Weights of a small mixture-of-experts language model, trained from scratch on English Wikipedia: 115M parameters.
Below are experts of layer 4 (counted from 0) of a mixture-of-experts language model. Rows are named down (a neuron's output weights, with its number) and show model dimensions 128-255. Each number is 128 + 32 x the weight over its row's rms, rounded and kept within 0 to 255. Numbers have three digits each.
Before each expert's rows: a language model's description of what the expert responds to. This comes from a sample of Wikipedia text that the model never trained on.

# expert 10
What it handles: Dashes opening infobox list items (- In office, - Type:), plus relational words like from, into, between, including, located, than.
down0:135108132096170161158117126165120112140075171139157086132112164088110147102148127065167122162144113167079148098128147088166066085055112096182153144059102182084132085103102106148091167153143152042211118141111131137116123135146133145105094165110093125152167147170067137132141084075068084129131098161110170193121159085155109090131128123166166108146142143142137137087131072111128161162077

# expert 4
What it handles: Final digits of years (199-3, 202-5), closing parentheses and quotes ending titles, and word-final suffixes like -ation, -ity.
down0:147126167142090126117143202100169116127149167053097100113089136106086142125190140113066175095127091103106147141089164083171113163114101138128147086079150141159102118130147162109098133180122171147134084176136125115114085165058124128114152094102086094106131128123113140181114139121118139123165105140126109096111145174162174118123123125079159136120166187128120145144161105168144160144116

# expert 1
What it handles: Connective words like as, also, then, than, both, and counting words like two, first, seven, plus mid-word pieces such as Contempo-ra-ry.
down0:078183039142152144128137114095094101112172135076156171137138088031113110167168113161177145113113164137125171124154155170160146069186122142112095091150144149107170118089124136107122136126129085147090127123111104119124167124174137162159152053135211084056131139159106134088122105118083125182114128156116119099075155116163101133134128124198160084147108115089144153129107043125142123163175

# expert 7
What it handles: Line breaks ending infobox lines, table rows and paragraphs, plus hyphens in ranges like 1991-2020 and prefixes such as co, super, post.
down0:140129146203165098052163133101121176122128142158068142119156131174129113137154171137113145121156126173136140125138101114113162104082087149123103131161152148096152122123169096079170109180074143132049095162133120124065106132124115167143181173115156133113120166099140064097137176120141101147182167126162195118190113123148126124120080144110167103124126080155166107078165122155138167129148

# expert 9
What it handles: Final pieces of surnames and place names (Earn-hard-t, Ous-man-e, Skopin-sky), common first names like George, John, military units, and the word for.
down0:147074136169111151152142071079147142109112126108117193105079140182174132125108104120155073143128138093094131159106096129133122137137083173065111119114173098128091069091147103100131113125087080162152113157091158124169087126129202155118118071120108181103162174078188129054131117106147125095116163096120107142092098075155143145143146137134177129081165116106194167064082189060094126041118

# expert 16
What it handles: Letters and pieces inside database identifiers, chemical formulas, LaTeX and coordinates, such as PubChem, InChI, EC numbers, {\partial.
down0:061146176137158105103157143069113153106100152123151170107158152176207163092125135107186076170119171100158082144096102050158128081129096156113066177072121106103169132114096117106061091173115107147199172122123111152135115060149125117164135165121134111136130109135140136155058192160123154121122180156098122121140100079161097155119108171125136152179091157146120115090183164135131131140099

# expert 11
What it handles: Opening parentheses before units or clarifications, like acres (89.92, and consonant fragments inside words or names, such as sus-p-icious, distur-b-ed.
down0:159119106117107149102132114101109163126119065079136145157105191086123150084132111139113156152134166120097109121158150111153123127183112150088109175142148117138160085159156145098112132141146183163105166109077102114100181205085129108159142105154128130161162112141112095121091101150176137143218162077113077145123168112068102104123120105119137172146125077141163150150116120080120176158067

# expert 25
What it handles: The == opening section headings after a blank line, the word in and During/within, and capital initials like A, S, O.
down0:127071167133180119206111120109131161111136118128137114158134119096114120113126100138105172115051091139143137057073106108130134099111128092146116136175163142064099113134133071090172149146065094164065109061131116154141151154083168162151172152118110144183107111148126159160179166165092083101175123091128150107142148100101145123174116103067172124151116123145124105145125156074120119120119